Below are experts of layer 4 (counted from 0) of a mixture-of-experts language model. Rows are named router (the router's row for the expert), gate (a neuron's input weights, with its number), up (a neuron's input weights, with its number), down (a neuron's output weights, with its number) and show model dimensions 0-191. Each number is 50 + 12 x the weight over its row's rms, rounded and kept within 0 to 99.
Before each expert's rows: a language model's description of what the expert responds to. This comes from a sample of Wikipedia text that the model never trained on.

# expert 57
What it handles: Sentence and heading ends. Sentence-final periods and closing parentheses or quotes, plus the == marks closing section headings, like ==History==; also decimal points.
router:41 57 51 45 49 75 61 22 63 56 48 59 38 46 44 50 39 65 30 40 65 55 54 86 54 60 66 50 47 62 55 58 43 50 26 58 54 61 57 54 52 59 50 49 39 52 46 51 67 44 39 26 55 51 58 63 68 57 60 77 48 48 47 53 13 64 66 64 53 56 54 48 55 43 61 53 49 42 46 37 47 59 46 76 64 35 43 44 52 59 45 66 55 50 48 64 50 58 53 51 53 35 38 35 53 50 29 74 40 56 51 62 35 49 46 48 46 37 89 55 20 39 25 44 47 25 72 60 60 57 34 73 50 41 59 61 45 69 67 60 39 48 56 56 36 50 49 42 69 31 40 57 39 43 50 44 58 74 68 46 59 46 50 47 40 37 63 50 40 49 52 47 61 47 69 57 57 48 39 57 57 42 50 56 56 43 78 37 53 56 35 33
gate0:56 61 74 39 56 44 58 45 48 56 41 46 87 83 45 56 41 74 63 42 51 63 42 66 41 56 44 41 54 47 58 56 42 53 67 57 46 46 61 44 63 56 48 40 70 67 70 63 43 62 30 45 71 35 37 59 43 51 63 28 43 38 68 44 50 41 46 50 57 61 44 79 52 70 48 45 50 70 55 33 42 53 44 59 49 63 66 36 50 59 62 47 51 28 52 65 69 52 37 32 30 37 38 50 52 57 30 54 54 51 57 63 39 64 54 45 44 45 38 82 62 62 41 60 46 38 57 51 42 44 49 44 34 48 39 51 34 47 48 71 57 51 40 30 41 21 58 48 62 35 53 47 41 43 66 64 51 44 34 39 37 48 44 43 53 47 44 54 62 49 32 36 54 66 65 53 57 54 68 83 43 51 45 55 44 51 59 61 32 34 30 61
up0:58 48 44 55 42 54 43 49 33 50 46 52 24 38 39 42 69 45 49 45 49 38 50 25 23 39 72 54 46 59 54 50 75 46 48 60 42 52 35 62 31 47 34 45 54 39 30 46 57 51 72 41 48 68 62 49 40 56 44 77 60 59 47 59 58 70 60 56 54 59 43 35 60 16 32 42 49 46 57 56 58 30 64 36 42 33 50 65 31 37 40 68 65 72 49 51 41 48 70 76 48 51 59 55 49 43 54 51 45 38 62 29 67 32 60 57 51 59 67 28 37 26 65 52 56 54 46 53 51 42 76 49 62 65 52 41 51 69 60 33 36 55 73 79 52 55 52 42 43 60 47 37 48 51 51 35 57 69 57 54 61 57 62 54 59 55 51 39 59 58 78 56 53 52 44 60 49 53 40 21 58 57 52 43 65 50 46 36 64 50 56 62
down0:39 50 66 41 51 56 48 58 56 43 58 57 47 72 48 77 41 46 49 39 54 42 52 29 52 41 20 43 54 43 70 39 24 55 75 42 73 54 41 64 69 31 58 51 59 50 63 48 50 62 48 61 52 46 37 14 46 43 63 28 25 54 61 58 38 46 40 35 63 39 59 63 52 61 65 54 48 65 55 28 65 53 55 62 51 47 63 59 25 47 47 43 33 36 57 49 58 58 50 45 51 44 58 33 56 41 74 43 84 61 60 83 43 60 60 55 37 47 30 61 60 71 53 49 46 47 33 46 40 52 53 34 45 42 57 42 50 32 55 55 59 32 40 49 62 36 52 48 50 66 40 42 46 57 63 53 60 41 65 55 60 47 51 30 50 34 45 75 32 45 26 61 32 54 53 44 42 36 64 57 49 39 44 57 51 56 38 54 37 35 63 42

# expert 31
What it handles: LaTeX and math markup. LaTeX symbols and math markup such as backslash, braces, $, frac and mathbf, also slashes and closing braces in tables.
router:39 56 52 33 27 53 69 50 37 51 66 41 36 62 55 39 61 44 53 30 52 69 58 60 49 61 54 40 53 71 55 60 45 53 35 65 80 62 38 46 26 41 64 27 38 39 29 52 51 35 47 31 33 47 36 66 54 49 49 54 37 55 29 38 33 48 61 70 41 53 45 38 39 28 38 64 49 47 58 38 32 34 42 72 56 49 48 73 60 48 44 67 57 55 32 48 52 56 61 55 32 43 57 57 61 55 35 38 30 54 54 50 59 64 60 45 37 46 71 48 43 39 36 47 28 36 57 46 33 45 45 51 55 46 61 42 49 64 54 51 26 46 85 45 44 39 65 57 50 52 47 47 48 59 77 40 49 79 62 65 58 23 63 51 49 60 66 45 74 51 50 47 62 54 50 63 37 50 63 51 67 39 32 48 57 57 46 45 44 59 65 49
gate0:52 37 67 56 41 23 59 62 39 64 54 37 78 21 40 38 53 47 50 53 54 40 32 45 47 34 65 34 45 52 33 23 46 60 57 54 57 55 60 54 41 58 54 66 53 42 54 53 57 32 49 37 35 66 66 75 63 64 57 36 65 39 65 45 44 57 40 54 37 62 60 40 41 35 40 63 39 45 41 57 65 64 50 32 52 40 39 34 81 66 45 33 66 68 47 54 60 50 60 41 79 50 56 66 55 66 24 47 51 53 24 47 34 18 55 57 50 36 55 50 63 46 47 50 47 32 45 55 43 60 39 58 77 57 54 50 43 48 50 48 34 34 59 61 64 53 17 67 36 74 60 49 56 56 67 52 58 35 41 67 59 64 45 33 48 38 50 71 58 58 57 53 56 51 55 49 46 49 50 43 35 52 53 55 48 55 44 37 53 52 48 58
up0:51 37 34 56 53 40 47 47 34 55 49 66 27 38 31 55 37 39 53 48 39 45 39 55 43 42 57 66 64 38 55 43 48 57 51 43 70 43 75 33 57 60 45 64 37 25 48 41 40 47 29 38 47 42 88 57 49 61 52 49 63 61 55 43 46 58 54 43 46 49 39 32 53 75 55 53 22 50 52 37 55 43 52 55 50 35 65 63 45 57 53 57 56 46 43 61 40 52 71 62 37 48 58 47 41 60 71 31 57 45 26 53 48 38 53 56 55 36 46 43 46 53 33 44 34 56 63 28 61 67 60 61 62 53 67 26 57 57 35 55 56 73 51 44 49 43 66 64 25 54 56 46 61 65 33 19 51 56 51 69 62 68 37 40 60 51 40 80 67 53 61 61 46 23 51 61 72 48 47 33 55 53 48 44 50 65 57 57 63 42 66 65
down0:58 51 37 53 46 31 43 59 33 61 48 52 58 37 26 55 64 47 51 45 51 38 50 39 55 54 66 52 52 27 51 30 44 51 64 72 65 52 71 73 56 53 53 47 71 59 69 56 44 68 56 25 58 46 55 56 57 96 81 70 25 42 56 49 51 56 37 54 54 46 46 41 42 65 47 56 53 51 39 45 53 40 51 53 49 51 39 44 35 50 40 53 70 49 53 62 67 35 57 60 69 46 60 60 44 65 51 72 36 52 51 50 56 41 39 48 56 41 41 81 51 28 58 49 55 45 25 36 67 61 52 52 56 49 40 62 50 47 44 60 63 61 53 45 48 66 48 58 31 36 62 59 55 42 68 48 53 34 65 31 42 38 41 28 51 51 47 75 26 50 38 50 28 31 49 41 56 61 61 52 43 48 61 64 77 31 41 54 43 62 52 44

# expert 27
What it handles: Table acronyms and delimiters. Pipes, parentheses, commas, dashes and braces closing all-caps acronyms or figures in tables and lists, such as KELER –, (VC), AITC.
router:57 47 32 51 23 59 59 36 58 55 62 36 38 42 64 22 56 32 38 36 57 71 60 71 54 40 35 33 55 74 48 40 50 51 50 63 73 70 56 59 23 42 44 49 51 56 37 57 59 37 56 39 43 45 55 79 56 68 54 66 35 29 44 43 59 36 55 67 47 60 53 44 51 29 43 79 45 50 38 47 44 52 44 56 37 63 52 65 57 52 37 75 50 57 46 48 47 60 44 52 43 46 41 33 66 69 55 45 42 63 44 42 52 48 72 40 35 59 69 53 49 46 32 32 47 39 67 35 46 37 53 53 50 48 55 41 46 58 74 77 38 38 78 64 51 56 35 42 53 55 32 62 21 45 55 44 49 75 50 47 60 35 47 53 43 57 53 39 57 67 37 44 63 43 53 77 52 60 55 54 62 50 43 58 52 29 57 35 48 48 44 53
gate0:52 37 74 61 45 50 75 40 46 45 59 54 31 57 43 31 41 68 59 54 56 38 81 32 51 62 46 40 44 68 56 44 51 75 52 48 45 56 37 50 70 29 70 60 60 51 27 67 50 39 45 61 55 48 28 39 53 35 54 64 35 33 62 57 37 58 56 74 60 55 64 43 39 53 48 56 58 63 41 27 53 44 70 60 56 47 37 74 78 52 50 55 59 61 57 45 52 52 56 57 31 56 59 60 51 61 63 52 55 60 44 50 36 68 56 60 51 70 50 61 40 32 58 57 49 64 51 64 60 67 43 62 38 42 41 51 65 57 90 50 46 25 49 43 48 37 37 67 58 49 42 47 32 60 45 59 44 52 54 64 52 51 43 44 51 35 38 60 57 45 47 83 38 64 45 45 60 55 47 61 47 25 35 52 64 42 34 53 43 30 40 59
up0:54 55 25 28 54 58 58 36 55 26 54 45 42 65 59 48 51 64 48 48 69 50 99 58 51 48 59 30 43 60 31 55 39 71 66 41 49 63 54 53 62 39 43 67 42 60 66 65 44 38 56 54 67 36 47 68 37 61 35 79 59 37 89 41 45 45 54 31 41 68 66 43 49 62 52 52 56 49 29 46 42 48 18 41 50 59 45 58 57 41 60 60 41 59 39 54 48 26 51 49 44 47 46 34 42 50 54 54 65 57 42 40 55 43 30 62 55 20 48 36 42 49 67 44 27 52 54 47 54 57 49 50 54 51 51 46 58 53 49 51 38 41 48 53 48 44 49 62 60 55 41 31 47 49 29 67 50 49 45 66 35 55 54 38 61 33 43 53 36 45 47 56 52 67 51 47 46 68 42 56 51 22 66 46 45 56 57 44 31 74 59 48
down0:83 36 51 54 29 61 65 39 58 59 56 45 45 67 64 52 29 35 58 65 59 65 45 49 57 57 61 54 52 37 53 54 55 56 57 64 61 38 55 65 48 42 55 49 60 46 54 48 41 41 42 58 46 43 37 35 36 67 53 50 44 41 58 56 55 35 57 50 40 74 55 55 50 57 57 46 37 52 52 25 61 67 54 44 37 76 78 46 46 64 68 55 47 55 46 45 69 33 53 51 66 31 76 65 32 61 63 40 55 46 56 38 50 47 37 30 46 64 15 59 44 50 48 59 54 42 68 52 45 56 68 41 61 42 55 58 64 44 39 64 62 51 22 47 59 52 50 39 51 42 51 40 59 57 42 51 83 57 31 31 65 66 49 46 31 39 57 41 44 73 29 54 44 62 67 59 53 28 55 48 67 80 46 51 50 53 38 39 54 47 46 24

# expert 2
What it handles: Opening brackets, symbols. Opening parentheses, brackets and braces, mostly in tables and lists, plus rare non-Latin script bytes; e.g. Party (Marxist), (CSI), _{.
router:47 37 61 56 32 61 64 36 39 61 79 55 39 42 59 43 62 24 44 28 43 63 59 58 42 39 53 56 51 73 54 46 45 60 45 50 66 70 49 51 30 34 53 48 32 60 37 67 55 44 55 51 50 39 60 60 53 54 41 60 67 34 41 39 61 37 58 63 62 48 56 49 27 38 57 50 43 36 38 46 46 51 55 57 28 61 65 76 53 61 50 92 60 51 57 46 37 59 55 56 56 40 46 39 49 32 33 53 32 48 66 41 52 64 68 56 57 62 68 37 35 58 35 40 41 34 61 51 53 30 44 57 51 40 47 42 51 69 57 85 48 35 76 48 51 49 68 58 44 46 49 39 50 49 71 50 38 38 69 58 68 41 57 44 27 57 56 55 76 53 49 44 60 43 47 64 60 45 63 56 73 45 47 45 70 56 55 55 58 69 57 63
gate1:36 55 39 29 50 57 66 25 46 50 61 55 78 47 64 44 37 41 74 45 50 75 25 51 42 43 43 66 40 41 52 37 53 52 52 38 58 42 40 78 52 67 58 34 43 38 48 48 58 48 54 37 54 60 28 34 43 50 51 51 50 58 49 56 52 43 63 10 65 58 83 63 27 52 53 46 52 60 60 31 55 55 62 57 44 48 49 63 66 56 57 53 75 52 64 60 54 70 41 49 54 55 47 59 40 37 44 48 40 61 53 43 44 45 20 49 53 34 49 61 51 46 71 42 59 50 41 70 36 74 49 49 36 34 35 36 50 54 62 40 48 54 55 61 48 66 29 36 26 43 46 63 57 62 52 65 46 41 39 64 49 57 55 59 55 56 40 83 36 64 55 37 40 57 50 53 64 47 48 60 40 40 46 31 42 56 65 50 26 45 59 42
up1:69 43 59 36 59 41 42 72 59 38 58 35 46 48 43 37 46 69 50 44 38 54 45 61 38 59 40 32 56 50 53 37 78 70 85 48 56 64 37 57 41 35 74 37 38 56 54 58 48 70 77 46 71 57 65 68 57 54 60 28 53 63 75 32 40 45 60 56 30 41 26 47 50 61 65 24 54 48 49 50 48 55 45 49 71 44 69 38 50 36 42 47 42 55 43 52 69 43 47 36 41 47 44 69 61 44 74 54 67 44 42 54 55 43 67 56 54 59 38 55 36 50 48 46 31 55 75 50 49 34 40 52 68 48 66 60 53 68 52 46 56 51 53 43 55 43 51 65 68 46 42 44 31 33 40 45 47 40 49 56 34 68 51 47 80 38 67 41 67 53 40 44 59 33 41 43 62 60 38 55 56 45 54 58 47 25 40 55 47 64 42 47
down1:54 58 49 38 41 48 51 47 52 46 48 48 71 65 45 52 37 59 53 48 53 64 41 41 60 28 63 40 46 58 59 60 60 37 41 53 50 45 55 42 57 63 63 56 46 50 50 59 54 27 46 31 51 57 26 54 38 45 63 36 56 62 67 40 45 52 27 50 32 51 57 60 32 61 50 38 40 56 43 40 47 56 54 39 83 30 44 46 38 81 40 53 72 66 49 69 55 79 44 41 47 57 45 12 25 44 52 62 55 66 68 49 23 48 47 41 48 46 44 28 41 58 25 42 49 68 53 77 31 55 48 53 56 50 42 24 67 49 51 48 35 37 60 54 44 49 38 52 63 25 37 63 68 53 48 53 71 46 56 61 53 44 43 51 55 45 59 47 28 59 56 52 46 74 42 44 63 46 64 48 45 50 53 74 53 61 38 60 32 58 44 29